{
  "hidden_size": 384,
  "experts_per_token": 6,
  "init_std_router": 0.0211,
  "attn_scale": 0.0884,
  "init_mimetic": 0.5,
  "optimizer": "soap_variant",
  "weight_decay": 0.042,
  "decay_fraction": 1.0
}
Below are experts of layer 5 (counted from 0) of a mixture-of-experts language model. Rows are named router (the router's row for the expert), gate (a neuron's input weights, with its number), up (a neuron's input weights, with its number), down (a neuron's output weights, with its number) and show model dimensions 0-95. Each number is 500 + 25 x the weight over its row's rms, rounded and kept within 0 to 999. Numbers have three digits each.
After each expert's rows: "comes after" lists some tokens at least twice as common just before its tokens as in all text; "comes before" lists some tokens at least twice as common just after its tokens as in all text. This comes from a sample of Wikipedia text that the model never trained on. Tokens count by the router's weight.

# expert 89
router:491485482470473488449475463505543500496510484482506485485503460476449521520509490496485528479563508487513523526489493490494479515472475502491477488529490492510519522504495515464508496518521535463498476493521520496548467511511508488520532484544508472523478493480472532469501490534489482515
gate0:496524510514521489491490505487547491473515463507479493528513511487479520526486469513475476536540508527527509455473476519509448504476501498455521503460504477529474460472484531498517476513486458522485481549515523560488508463489463548511518515487469496525482548460493515540526509487479518480
up0:483525514505543485489488514489513522474501509474459485517529485507465521501529498499489456512519479493531506493484441502515469509495525489488488496463508485537534503493490565508498445502476454499472437548470527519470508508494468554525505472509486487516508521494516514518524479511504495490
down0:503566532488520503541507506494545499506526486513512501469520475521528527507490536498526504512511518491484492475549499492469503478461496513508487516503498493490498525533518484475501484475527465512461480510500504524527510470433519515498503519501476485489500520533492495497537518500505520508
gate1:514518481500529516465503515453478474538535495538478467496467493506462476553544480520512516495516503518481507513481479478464508523473507497509505511514507508450523486522508493513481500475511456492524494471503508530529493536525520506500527517432535476495491471497460480487535523535496487496
up1:455484547486461507509492499520506506502473521479527531502497547472518508447474499509486464497467458513522485494532499488501476483513485492510507499464498490530469536506511493458524514510479554489478555496518495476519469502516479480531525496532476496503530525516511503528454465504492507504
down1:517507510498487493535485538511490494492540472485507539501498496513508436529472506524469516481569499513484444442498467538562519519472468535488510491534501538513497513547472512526506511522517506462528507496457565459532493512548473470505497492529475511498467531527519470532509514484530507534
gate2:479446551499498500501523494554526480502521489509495488524477559545483485491512491498502461522541495534501493488493466506512523507497507509518551539493505507517476538492502454496518484493508491441484508495480540502490521501500509507491541543509523498482487494501513482511459538467456533536
up2:486484509506488529528474533531524482455554538458533518497477525496545509466523486510521458500549480513476497461534511543493515523537524507508528444500461467522484523438488493485528493531517504512520551512511493494500494470465520500511548562548524486487524535494532499509483487486499466529
down2:477496501488483496497510490523453499552484493517481514478464501517464505540508493471516501468493485527536536508512497463498508500489510504529474515474483487540415487511511492473461469509469492504487482547492519506489469489479520456485503489506487498477542498502476514472486506514472493481
gate3:502482539526481530508507501450553500511516517477499482466495466515494510540484449497503496487471502511491502495480491539500505499516494478488568503494506464508512469500470535529513514527488491520482492528531478488511474482484511513533506471533492534526493497485494488492531464527466501523
up3:489481518556483515488489529509543487513473503503502522467514490471482489553469434505501497483475516493511500490500492493486482532513477456498525532510491500524497482484477542517480512526503519500486496534503462450514534416511537509496530487503510500531524479520489483545569504514496498525
down3:541506489520495483510488497452513503483506463451552520518487507526504476486466483490523506504539523538476481442496515523519500525470518494541506495563527489497471471491459493503486516531519486497492488512532500486513481477516535493518504511499507502432527552523506473518516528496508536497
gate4:457486505507481479567524516501515510508472518539446535527501501506526485488477500489491484529529475476498526525513551504492499528519494477533540492534511493518515515487497510492517507464466474477482517534526531523469504469508537460506452485508496490509499485454530468456472560451540516502
up4:504503489504460539500475466492488503500491492468509489497463495492477539512484510475491498484471450448499488496539491463509457471506521481511502530500505534490492500525484510485522528484525530469494495541470465509518527493460474504486518527537512486491523487521509581524518457542509514499
down4:479461465494486512496499504516496497512504485509525499571519511468501495499517481527463492524533452519456522486474476464483521505516512460488463508457491497507487545530453536492508542516520482489519470507516457489486480521469500561518493494546536495508501499481498531492452540471544505532
gate5:471506470471479520488495477581483530441487491499476488519564518469490471440468497490522483475482486488501513511468516496480469468530542509519507494482524537449498468476468506488489472526517501539544466504479490480496526468542480508516544494472454489533524523473483547472538512544474505505
up5:479484517458455556491482471550477547450501495485484517507574517450501495434475483489527477473485491488527522503521499487493499494527512519489519499458501489466483489445500471481484485525496536527541477515505475477475511432522488491515542511496472466539516487497486542481526514534474514502
down5:451535509445481523498490500536534519467467502530536539517517450509512516455485526483488460533504527511539480475495450473512481463480514506487454482521562487463485490480516506506466548490518493496513519533486488499533561479511496485464492546498541506518532454546507511522497505504492487553
gate6:568513496478538488545485522515462496490476483468478485477476460514488522476560510441516515474517497439505491501508484542470501521470472514505497497481474509488453471503534508482474475490498486499443516489517507486494501487512492499526499506475484487504491518487495502480456491520485526513
up6:488505497541503576492512478503537509509508534528507507551455531516519501552503484514488506512498527530492495515513441465504523491475519500537515498546517473543506517511477508483500481479491525511515524514513490502499500508458495502519480500519476540444496503481479517522489532491489498499
down6:514480498472467492536481514518464460494479531517493542499509492482518536497479487480533487510561519522497494473494512488521478524519498512538532452492505480553494533483465537497547491473505542511489499454489521560466536519524454496506517490514579548463513463484484504511466542465496483521
comes after: " to", " and", " he", " was", " He", " who"
comes before: " in", " to", " as", " on", " the", " a"

# expert 73
router:482481512475478479465478469521512516493507488485485486481541509496493523506475496456493528498533521532513494470515512459493502516458499489471479482512476545546504493480486520508491519512529480461482489481528515486514462532536477481510517501511515406517526508488447505478517477521472448509
gate0:526482501528434470529456518504493502455448499510504487557503544521509541460499520473468473527482484520481535472508462538497536523531470499510496474499465493526530518514534503492486480442481495493556505494504513507443511539468506523499501527469494537493513489515525485538510510519486492543
up0:478516521485562520485558489494515491548535476485488499459513456473484449535518488506516517471526521491522501526509550483483500470460515496450499509493544513493497483495478507503492480543536516470437509500460482497527484450492520486523492491512486450511498497508478518466485471475494512465
down0:477462514503508529484495427477523497535515476517543534508469542558466514532511500498450519536459480508524511499549458486519519529550521474507491469509541513510520469470481510478466486506509450518491478537450504504542492526491509485543481502526520499486511512484497492468468527506513495493
gate1:505493525478510462522494510496491523502481456461503495487507460470529520478520501526529453510460519531507500522535551476546504541493502482481534501485470510509483518535475466474486433483529490536487489510557507483519525481486502502515502497527516514503498529488499499486521471505504463481
up1:498525478518478518466498461506510473514508539510458502511493536521461496490496503500503539499529518484495489485481454516461497503509521519492463496519548505486522445458516526490500533517466506478511496486465480522489477545483503491515515501453478477491491478488491498540463505490498546520
down1:497526465516496467486522477492541528544494533466508507485498525548519483504499514467517493502507482476510512469483542477485489479513503505529519525497522500546511494564492482509525508485487494494442514508511523549478522496490472489506500516508491462483499527478448474499506487483513508498
gate2:496494482455478498446445502447535499483500471508488500483486495489467535480468525528517474490539448525503500443449503498487492477510464487522542489483491446483477554467449484527505467468524507495449533569514520522484513482537528485511480527502471457519530516520449487501546505507501507481
up2:489520508518486481506511509539471521487535506509513482462501497520494473553537507542500520507481548456471524532543490531527485503512510538470530535511501521554508445529497485488491519553504468512480502464492463438496479486485490540523536485474480577527483497503551500482478506483485490557
down2:492478532487493501499510463508485503522422495501488499539446537475558494513490485513473473503509504472504512448453483490483490486506518462503483501512499511538535510527477495501451549497482479483480470465505503553518441491464491503477494455513507463518498519508454520491485512508534535504
gate3:512491478544495498514495498470518519524489550480471545492521521474521498490490501471526531516523459516508495508502504489529494510525559499495511477568535441521527510498510506502459526503479502514489515496489497490522497494529442486475517501508529456516477481556519492547513445489463461505
up3:504488524490519505513510497477473482521496463441535477485492497520477529521526539524476512491488534485493476472494476528481486504456463498489489495449485559497474509550517487517530451514511479458484470537538516514492505503461535478475516500526459573503512484433480501471468511486528524523
down3:505489474492514550502511511497519490462537556494478494481520485540500493481542511490503463519493496503479549518517507497488484495494528492485482483509497518480482452513516507504497493532523499562446497499481512487484478471504480472518506529514529474520507523474461524520440518504543491527
gate4:479525486504494502532479510509524484514506520522507542496507498506518495525515507486509495476461475510500499510513500493535516544520487437485496533520508517478491537497498501501511533547492520521490478494496475446520478525548446506486508490512487515491484513473513503503514462510448507533
up4:497494528497502512482538511528545537516474499536467507497514491464501508463472499533469475496529511489510514509472481478464511514494484545503482473533463509496546467492524473490511509481500485522487518535480511521499480528482492501513471492483507460505513486517542516549542535466523468518
down4:475453515559525533480479538485508503490442507513469514464529521494515487483450498518571468490501523519501487504494494548511510530449525490515533550494519514563557529484510499521495473480503514514504489482509527478512506501460523514466502502531505514502458513501545498515512517516450478488
gate5:487526509520502524525482497449500486481521528472459493479498499488474525487475480458481521517510490496486485466496534514491480476492459465495481469496505587482496505422503469447538453488494491549502542524481500514503457459539497482478485521501515475466529493530473525489482491499454494484
up5:507493516496500524507502488470500499498507557530485510468495480469489521457471458481511562481501516486462482485494525458480463494487452456556471460511468554480462525460501488476524477508498461555514522513503515497508438504531503488508483515503486480498530510556470494510498522481457522462
down5:522531493485548482508475554520514506515486512517527488481476545485507514433490446549492480492501517481493469494521559497552516542517483530509513510542530505486507469490523502509482479499493482492457515502481485507515492467508485533512510538502495527456466520523508463501469516448509511507
gate6:497485508472497478522505505492486463554510516512490508467491516480494488472498488503495486502535498497459496510466492456499476495521513473481481488514472528555514487486505463501475563476553477441500507473483521494493502493529508489501514549477507471517505489529473551475536470511450496519
up6:504490518482488490509501498480456458552519526501492494457473507491489485488502503499503457502526507487470490531467482451526517491502495475483467484522476518539528499497504465490504552476543497439507502486493510478479512496527502489509497533456506466486497484516464546458543484501478510517
down6:498526521496505514518480471435478479524520493484481483482510496489511549464496518509473449509481504503515452507488505499492503518477533515480542443476538496527460451525483475507490511496499494483515524485515506517508471531496501500492508474460486480499471564499530479512546486489520517483
comes after: "1", "–", "2", "3", " ", "0"
comes before: "0", "1", "2", "3", "6", "4"

# expert 75
router:444481476470498494501487501515520496472431481497484475485516455488484510523525452496508498477565522533535469519510509509494483557459471455471449487534517505539509495495466520515474483505513519485519502459552541543529492521513471466504507467526510486543483536501491494468488491494479473571
gate0:535509491538407492525496510510491507471503508510458565517528507528502516468479529514520503501497492483538466529462487502495528474500466516471499521477535538471490496492480499497482521524514459488527529541520512485520504523494507496488508525487508502509571467510521493479478453547516489497
up0:462493531485574493474517502508501490517509484511554469506447506453489499533512482491468487481503462528468528484543535517477489489481575485528522493526498480529529509493519513461538495463468504509452449469502525521477496455509482492501495455522498480494448533518467521512526555461473535515
down0:532517536538534481464502482449513505542455530490478523478484485513504482515493479513448491492492494515490494503470481498469485493508517519512451503497529487495525482501526487548531511518518493512542469505498507499511512475504468538485524487457532524481534549490534489514530522463466528505
gate1:557521536532451517529520504482497499527506580466473474538483537513492504471510460495535484463491463527539499459486446491502514540466523487527481503491471515531496513503507514521469481532502495532512500491474543504517520501518471492490515484520482478476499476530491473498545478466500496495
up1:525526526500514530466547520467499463510502539454475485556519566469500487484512478491516503483502484535526472492508443521503537512520515491502489528487448516526506478506471506547505485502478506504531493503510523505533498487543486499505521480519525444489468512493482494511505470463535520498
down1:499560506511546478485513457465480477489486477517529502554494482516485506495538490500449535529505501535492471518525560478481457484504522542484554485477527517450465474508482459500509490487500522490474481512494469487505506478496475490496480509483550523514504491469432463510502491449473543506
gate2:512533514491517473475511556481504545507549498517489486468509517501495525519503511496520510575499512510489497510480479503498442469489540466497466491531500469486499501511482497524537501471496513481517528550505518504497462524505513461511526506531551505515535482512437546517554493486517502472
up2:476490497501549495480500544459491507504503509505502475477476518515510521515498496468545517518506495504470493477477508515506476467488506501502427505562493505473487514487492515495508520476451521475506496545503508503500490534533520483511531494535575497524531498499416517481526490517488547480
down2:496434558475506535544502481496487506531509493483532447511516512502526538479483462485492467488513519484512506462484526461483526517510529479475494525483486487472525454489430490519507501488473467507559462489493475548477500509530530495537486491512483493468487455494508536514452498550510522485
gate3:531495487482518507472484496465571488515499529475518534565512458493492478482479502483532476492481499543471508498527501521491510481471485513523492508549483523538491527520504499510547480507479505479550514441507438481474452524526507527459466543534474529525510512490518471503505523530509504492
up3:453499527485526479477496505544444490505468471469490510492480482472486496501526506485487501522503502490554478425491509485493502509485505469450512475514501493484484457515449505531485481525480517493469481543480521490517543483499461484525527473486509486489448446450483515542502469487524517515
down3:494516482504504540485481491511479536534459519482500509498480508461506494483523509507521537501470481492496529482502502473499505481512500490497496467437478510534512525485535503515476501535456491527476482514476517493466484531493548542480462436509483462484495494537511518503523445530486497483
gate4:522521467447454499494447492518479570528477495489513476499474501536461507489446548497495443536541528513511502504481487536490516467514490492503466508515515506487466492461487484497514518492497518503502557507493527513448452516501494471472517489512487511494517507520498498447498519505518516472
up4:528514512439504517505462493502478561500495529497504480492471466568471546511456541532488442498522486477488517505485486485505511478489476496473477500528502498443479505470513466501465510485533517488458544539502503501498458502522508483455517490509516483479536531500517558493513493506533499462
down4:473501508481477483516546496461493481522510499562484516477460489455494486466471514519509545500486451554481524489553510525486517482513504498548493492522477471484532506496485478483477488489478513486485496489513505491473521474526479496537507514535492448554532491489511507462504482469506511550
gate5:513543485505470480521497527445487516509498517539505496494525450502505516519526513502518512508504478480527509490499490478524548480480500514511461468485543497483501535511520520509496528514529500452527461508481456461514495501500462481479453469448505464549519535505445497507544512480534527519
up5:460483464478549529524515471510502546456505497478485503496507524483459490526509503521529549500523497488544520497446498547459506542523524520467556511515496478486533508507475499498498552527489469499513558581492546474505497550522507499510518525484490459495463506502515465496450484480475521471
down5:515503518500514475521528472551525462469554483487481498454556468508500494488514457512455484479476493473495519492528500464536517510462508476502516512538496472526488495535500498491493498492549524508528510551506500485500489518502499488531525496488495492538478479529496505466497505491551475516
gate6:532513509509503480519475524488481465473520510492445460503469475467473484521491495426502488513482522502502510522471501470508554504499542522478494503479524508499505486467539506465556521505479470527516501469485528493529478491508524528494454474499498473496445508530455524507490523521516515470
up6:536513526491507495509502506482476499502526502511457456478468465496459489538483507437502478549519493468505489516471517482508561493486548495518519491470527529533521500471534487487531530515455485521534502465492532502529476506537517521496470486473514480507461494555468504503465517510513532488
down6:484458502476517500502495458468515518521524504452484503501486497495487488511527540459501442505504494493496493496481524521452517517527544514476497517521531535562506507497507511468533522515530528480482442432447505503545461520494521483516517476536503458502543524520509491496552523504520476490
comes after: "0", ")", "%", "1", "2", "5"
comes before: " ", " —", " −", " +", " MPC", " ."

# expert 91
router:504498501477475473459476487512485506490465515508508463449489483523500509526516469504479525496549506479504504515472499520468481505504501501499471486511521511501522510474481517449513481474520491442497517486526515516524514522510496474485469503513497467510502501472474546486519507527477480513
gate0:505462467500535486528477540511474501489509508481490476507496548451569519431484493486512502537534531504493471461539527501494554523481482509514490438465485539482527493506510527438532486500498460549469506480513499522490469500476506525500485525545477497491482512481441468494493533505515506489
up0:536496515514568503471494504517582498501537469519488492511493503489524500476530512516542485511484517502538508485515449546447565487451504504505488486516540447510525504478485466521513478515528508502492448485476505505491503477482509510487530530497526537502460477493477505524493477480487512524
down0:467482508482497478521531477532540506519554510520480533445490496503484515514500501509499492492497561529493561530512461565503500500478517500497479529498492482485458506528517526498484505507493527522528501488497518514516487469514514474518515554474491538496482490479487494508494489479478484467
gate1:515490500467477499544521480484474483525456480515538490490501447485488533532463497503442509518494472465529487541479517530479487490486506494509504546475522512529541551497468482522521511516517501479455554520493497480475517474498490518486488548499532501496502477505536500513525493510458505510
up1:498517455500521474499493482467507517486482502464474499513539532461492452518531488504535508496463531498460485519517510480500484458505526511468503490440497511470443491512522540447500497523554471478508490469526495492560485489501494503465517538507512428491520485506489514502483471512533478546
down1:515534506476498489521511520491487479517487536503518463520529510515549546473492491494525492524489499542499504525522512501502512524496473502565481540486534524518482485489533495535490505513434481483514523510520505523534510524471531533517499502513479509522453476500510485489507481509480527478
gate2:482528536474535523484490521500527467492517524501490516449490522478459483512500499478487483484537500530474499462497515478504469483472528477521513492506502520473508488496531488505499474505476528512509515529520526491491480512511543520493501508488486486521470549520498470511527473505512535448
up2:489460470462502506485514509530491531510482495471485556511500428479468479483524518502520497481491479547528530539492493479510461491512503481489536472526500502531516532482496509488495484517512517463505551493502439493467487496511512518478538545479486502490514528546489463440503530485485488467
down2:485493520475439505544505486451515509483542476467464483508489488492525495482489486481510507509475486497529513473458473511460522477478533499471498448528456462483533529487480479482484528471474490536516499501534521480548506478502499496481516517508517485525497523478464499504507497507500505501
gate3:528492486522498458473528496515485493484562489443511514496489475514520502488533550516495480498440511505466492518459529486420473506477464448508497443524537498524532484518522500465501533482503473468510514504500468514486489539493492461503538544538486442494494500496494476502527481478514524517
up3:512491482504509473458513501521506480473555493483544498462475466522493517494539534527484486467479507485452475502468485496419515469498475491516493468526495522493523481528466505503480545486471515463514517505492466498522484505497515452515529561546476498510509486478527466504521468468496490511
down3:521487508525478525455505500446499561507473504509478482478496475499478484473531517494504446482492499498519489457528509515484503493508478487508470496511505477540508511539497511509504507475469488509494475541507480493482489492470545456458535500513518499514499580462493505486505538509468520531
gate4:488479544514469525485484455526502498524491511504485496485490544485501507453512509501511515488465518457519465507497521461508498449521505473551539485480477479495503439497526490467506481468573456506496512491503498483532522559503513545491518516513507499556525484500487508491523518531506486508
up4:477488556494458517473464464458490492496490511519497485452493524496536500478484488483498521498473508474532487511517515488541496474504515482563523477458483513489472460522527458471535508454558488506484503486526504471516553506526518542498519489501504515540519498501490510482498518523523507498
down4:475491576498498493482504497540472495486479471532475508478487501520533502484528494490505491481514480492475530523518507485500525505475475541517500521495486452469467502497494523499500499511508488491533480511515464482531493476484482515493503526451488502523510511502490477498514493530481540503
gate5:501520509490517514540472512457504474534450496484483498531458480468459491494498505513474486479501508458522469479481506498471518516517487490544484454509561522514509556494492527481461482483498508471500498530503513507487480514502507505495503510515466515537532541467513498469519495476457486511
up5:517508493523496470518493493447506498517473498486519512530473476461471497531494520494483438502466473473502432500472510482491503537491459508516497489492526494496504538533501518511495474470487530502509505545491504487490460525494528524512493499499495508541512518485504489493506487490471481488
down5:505504504497509481544496482491481481507504494469523492506492473517502494505468507528445515474512509506541507496481472501499494531522483520463519520494497506477507499489476523513486496505431508476519493524518483543553484512547471513483497538472475459521515493508490505467504498464452486474
gate6:540524494515456518521581515465520491479464488508457499506492499522503457487543488521493474499518518522486453527509526526502491512476511520497520525522504491503479500500521453494489518500490493455515498483450524479514511517468514441506474498540570487514508483491513490559495533517494504513
up6:483491493465520469480502447502479495536500478479506505495501519492500537476459522502511506495466476543520496482521492478509478491479527471467526459505442518494493526525518459479503514488536515477450486517550464523480474480485467511463496478461494525470490511543479499517493459509514520501
down6:480466499465494509473521515501529468486473497513534513499483493519471494519528509495527537469477537517509505518542498518534495493449503478502494464519481497520506484532550497471508557496464556488479509482488462520499533527495537498538506542472500500531503504464492499456534530502471493527
comes after: " a", " to", " and", " the", " is", " was"
comes before: " to", " in", " for", " on", " as", " with"

# expert 39
router:454511491429462517460512473493543505501500490507509494482484497463506499537490457463488514516499492519533475525510519477484465541445490489483503492515509536529535450474471486500483483445527489479507490468552529514543516521535507508497488504528475465521477513485484523432489491522506479542
gate0:481486534514485506485523500471515540536484503517491483523548527476489496484492521436518471457504503535520498519496532470494511498512492517537542438510445529506503479537503484452487466478520501507476533508510532513463498477511470580508530497450524536473499493452470522469473536525535500525
up0:510523477529577448515460460518478498455499517491495488529494456483502513501554541531478514510536465491466481483527480507499477460568536477474492524493506554506466511460495530548524514548517530485537502527542460478505478495493506466473533518518554486510481490468515523542509518461477505489
down0:475483492520469510551460486496505502497516509479479509522524471486462502529532496528497498456547454503480550514482529496531486495514518494492478469521514462518518496514532496450520483503479509478490526465505488499504489500517455507495462451518477533449538474470460528477516533538496514491
gate1:493499462452510479512553536459488503509521485512508474474515485525528530536520532479520502505543487504511539501483510483533481503516513473520523497486488499539452477522501521494511475526526520467444520492504531500507475442480490508501492539508512496490495488499494467469520499508481493533
up1:515491524554520493472469494542487490479478527499512492542502513481455454482480486476498488508466522518491471494537485510456532483492486539488479498524475468466521522481503508526508526504450484507543485489506481516494515542535509500496511512492484522503512481517487535530490512531514499473
down1:532525452504472448524527508511504505486505476532472497502484476534478558511479538507537549460461500489457518530501464498469544494484475537511510507549460471510493539469563512516505517528506484515475539470514486460474476507473505506499546515483497535514487558451504502486500495530502519484
gate2:473544518464505482480498483552519531519449512482462500432465466500549469495534541444517569459467523492532495520517489509540477521523483503493490503499474504524474483495485490541500481484477543463544513479517460526517530508530548505492538430473458487519490505541495523495511479523495499492
up2:503464498488496519528496520473524518503494533493517507563468496511454477426472500529498515516520523537513504517490518505472485501488546533495530491502481498443484502520499504507464520504496484474534502508499490530481484479490444509510465503575459505501522482540513513494525461482503475523
down2:495503544534485459508482502492505541553453527519488534479523512457487502521450528481459548476523534523485515513495519490470510513513467472489517482445501500486500531522488501501507514550453509510552481541504498475494503530507468491477517526504515477502508527457449505474459512537499531511
gate3:496557502526473494491487484491503529503513478484521511488496491476571507532528496495492480536531466488463483485529510466491491505522518515507501493541494530503504542526526478496514537464526489482502509508477544473524498495539520518481440505518493532540468439512509497527468494484470495523
up3:459525516474507502503529506499476493497472530516470515481509515508521501497560514463474475566472483493506486502491517471539489483499484513488528522520519506541526494560516526486536506489520505494482462490528538490512497476507502502476466471507497488538498496480465547494479496527489478498
down3:486458518494517508543504522526473528493469499466472482494475456473498526520509462513517498501508503457440515521472475510490518475505525511538472462490522501526492485531481475481450503480487442474521480501508506511542509534562465488508463504481496523470492482513498555522502508473498513551
gate4:517488488541489468485514450539472502475464524523486493505498503489501475501547490549461502492487502477497492507464469485532530523525489494515509511510482488447519482530510495478503448469498494479502511528519483485508471499511475436472490540482489516526529491507466495474487539499480516431
up4:522522505462484470482474506488493497489500510470499498494476456522502535491462486483485506553455479479512538484480519448494487486473542469494539471495540484492443496453515487496512516541481519525501473520507560462485488535469520515491491478542465472496483502518495473516498475543502482477
down4:523510454532478487517499500479534482456551500495442492488485506522485522516515479493497516505467463471488463513516440516513506556540499512501492515495516496504482441538493462486477517513535451507512489503479511508526506513470526481510478494480537520520486518480496502485521537518493492499
gate5:494526471477528483484489456522483458494495502517532472510492496492495479496508452445490543479522509501522482516481473468497532532507507497473508488521476522534465469465494547493511484487469447547457539499548507510535504477495524513504499487523511508473494477497510475514487496487528553487
up5:487526501455527488486488462526481436535487500504514485512499459487507474509529466477483541506502517488527482515444462472488510523480496472494526484527472512531464496499485535496503513489477449518475511509551510532523502492490505509514515494518518505488529465499500473539479485466522555482
down5:491508521448528485491447503486488521518494514507506477498530554490534480465520486493500532509522457505514481474463519536491485499485523487545511507541477496494503491495464533492521509519501556523533497503515496494529488487479521464489460515511496470512490478510497528525507498519475513461
gate6:479518499478507538479513497468516502540476536484517451467491463517554545492493517461516462466514486499533507465539515502494486493514500513487493529469500548519535494435511534542499497500508496531482524532492497482491521472498506533517467455482534459493503508488478506540500496512453481486
up6:460533491485491547495531477476544504526487510494497493479487489510547535485483500471545468457500497535499522484536498510473505481500509546513501520488500518496509483446535536542481513504523527541465493520511471497473508455491513536537492477504516468504502488509472505526505493528481514478
down6:528501554469504452507467487507517497497519469551506493489522487470491504477485490488520489492458490483488483501542513522477491525487546501480492466497515535514488484470535469562515521503473511507522519505515497498547502489511483493541472504506502588521473467547494450482512526493499486489
comes after: " |", "\n", ":", "|", " Votes", ";"
comes before: "20", "19", "18", "1", "2", " %"

# expert 103
router:480515487502460519471459480520518519492457507518548469483545495508517539502508447467491522455566537528499499498543513512468506530467510469476486463522491548570517499490449493471490492482500525456501491486510506558512486547519505454522502453511514504547537505477514503481484499509496478539
gate0:508531546496484497514520456556488488499513494452474540482446511548511534483510503493497432471473496457538489494493496500467519521526479537502504514551498471517483531518499502492520516464521519509522489456510551548491462539485479488489548534500474487482497518516522511485499490457481503498
up0:472482455507506506497487529476504501484512469534483463524513481442475464519462479529501553527507452548483537490491509525526486498501498475508501472482514524490548497444503507494485478558524477522494528544496458487549531449501510503520454464500516489527507520489483501484522500523493506502
down0:480521496521461484523483431510462508490444489487479468503554517503483461478477483512574454546458493469494518457505530485535500483507499482492501515444421518518475530468474499487474518471534485491493458495509489516488550487526500524464496500477468478497543507540524474509506524499505538525
gate1:486509525476502502461498480516515519507487522493513479516527491525510510500493540529481474512537444486493446483495523479457490510464493489502513486548524508478483496468499504528471490490507473512536523553495488532523534559487554508527460495515497506461497499498520503459491464435492509511
up1:507492497480498515534450460485474502498492515491488508530527530530489487498488478491552528503467486521505463509510469519500527492529515498540519484548495502539497510480537494503526519518525514466459516478538444481508471501486485469492513514528477519486543487503515542503546455478478497506
down1:478492460499499493490532518543508481508542512510479508508493500526514523471498463511528492528512538533473497523511455492534466506482497479504501492517509491527542473484496496475499494463532519457508486490522479520492528525480496483501513515489502497477511489473491473478493504538507507553
gate2:492489516473459488516499509479492500556472509500519485504523498545553509480466513505518482513524520527526518512473489488560494514493535503514467507478498539501488454479504491508520497490586444542536539465520487522520498468513492528465477491535496509459508512465529527490481503464494485517
up2:514514494478462474495497511492512501543467487510504488522535494503539499454474520467524516530491520530545519501480481489541493530458535484495453498485497543492483467493512481503512530504579482503543539479501482513549516477494538528470473474525500488461532522460509510489483514484486489501
down2:462525513550488447472532463479547467505524489488510474515488479500501499486516503463495519492468512533539495501474517488499471481483497488443508503472484503478483491532506509499502442494489515535512530552521481520480497492526503506530527477497483497500520511524485515481530502493518512520
gate3:500504483485494532540503516484506555506488443490492532529522489545502464521514527487528534492518518478487530545520512484471539453472501498508441520536490516478507484511489510496495447496486508472508522495532510513486490508533489507474488484491484511467517496492512486450467505495471564514
up3:521506511508486507476536480459552485526515474486520493478502446493495517551458494497533504492486533516535513470453510474503530550493517481506500499541511495477498491529518506549489528524509484478436498456499459486475455504545490493525482512504489507460498517493518434501524516468563497513
down3:529479501508474507522461531502507514469480495452535461476499524547491516523512441488542536505469487480475495512497514485501462509518511542495439496492522489477489471499487514539472517531517461497469498542502532502523505525526511521534530472527469467500503488515550492508485468571528533531
gate4:512527544482495480489465451456481529456518533491499471457482493485547529491496463536531497489467477548507518473465531498547497519469497516479526473478524480520545491490515505463488500489523479441529485541510520521474490471457491516461512513495518508518486558503526480484486567513508531521
up4:510535557517485475487486446453462515465501543483512474489500493510520540486492445521541504495504478509536553456466535512559493512472497532496509486492549490525568480468546509442506507491511507486519498529505521514476496471495504523471511521501500527510497522475523498489453552507511522537
down4:488527473500571502508518542540491523484528513495510538494444504496475501503487501519464524482500499460519514495520483496533509537514474480544486490489543491449467514504478530481469514500476493510568478522485553541525503509432504512489521508476505518503481510497499497503510530499495507480
gate5:533450510476462527526503488480475507459419494489494491509525531496524510501499534528525497504489455499489481510485524487485493571534481528469501479512487525510508505476471501515482515495491460470503546530526527549493456468505502505497525470527502502515493473550471524458509507475494510445
up5:464521503492537484469501513489512499522558510531470498508445460471492504495518475494487516511496524496508499482509486528495511423463516506512522522471501506525486501512511493487508502500520542482491465521473495484532532524510474507505452525501478504498490495451539494559475516520515493524
down5:507527544510517442514531477503484492517506513519500538503512503484498493464478506481503514505487495524497499513480500472540507487503534507489461549510509515493535502511507492543463536471528495486542507526469529478475485464525524528506503512470496498516473469531510488519466459476483525497
gate6:511517485508460457475514490497491479515551489535500474503479490512534520500551480473510531475531502466544481482525482511529482480512504459527486475507488521515435515477495491485444551502455484501530516436491433531552564548488511512467482494513485506506523531506556490477507489486502507485
up6:521460507511492515507485480455513509479487505483485549483474491481498516478489522521480506499488487509444522522478479480495515531509527486493544483517490484465504527514496503534505507496549442467481512503490541482477450517515505519488476564482487487467538476522470503481482504493495513436
down6:491465548471481548451522510504516495526546433479498526433536525527472527465509475518470490501494520498529499513518471476534520497493526441510494537528466512484469499515487474520498513510480507506474485474490486485534511463534513511485495507485494506510533473468479498478490480564494456469
comes after: " the", "20", "19", ")", "15", "18"
comes before: " ", " \"", " —", " Succeeded", " century", " Haleakala"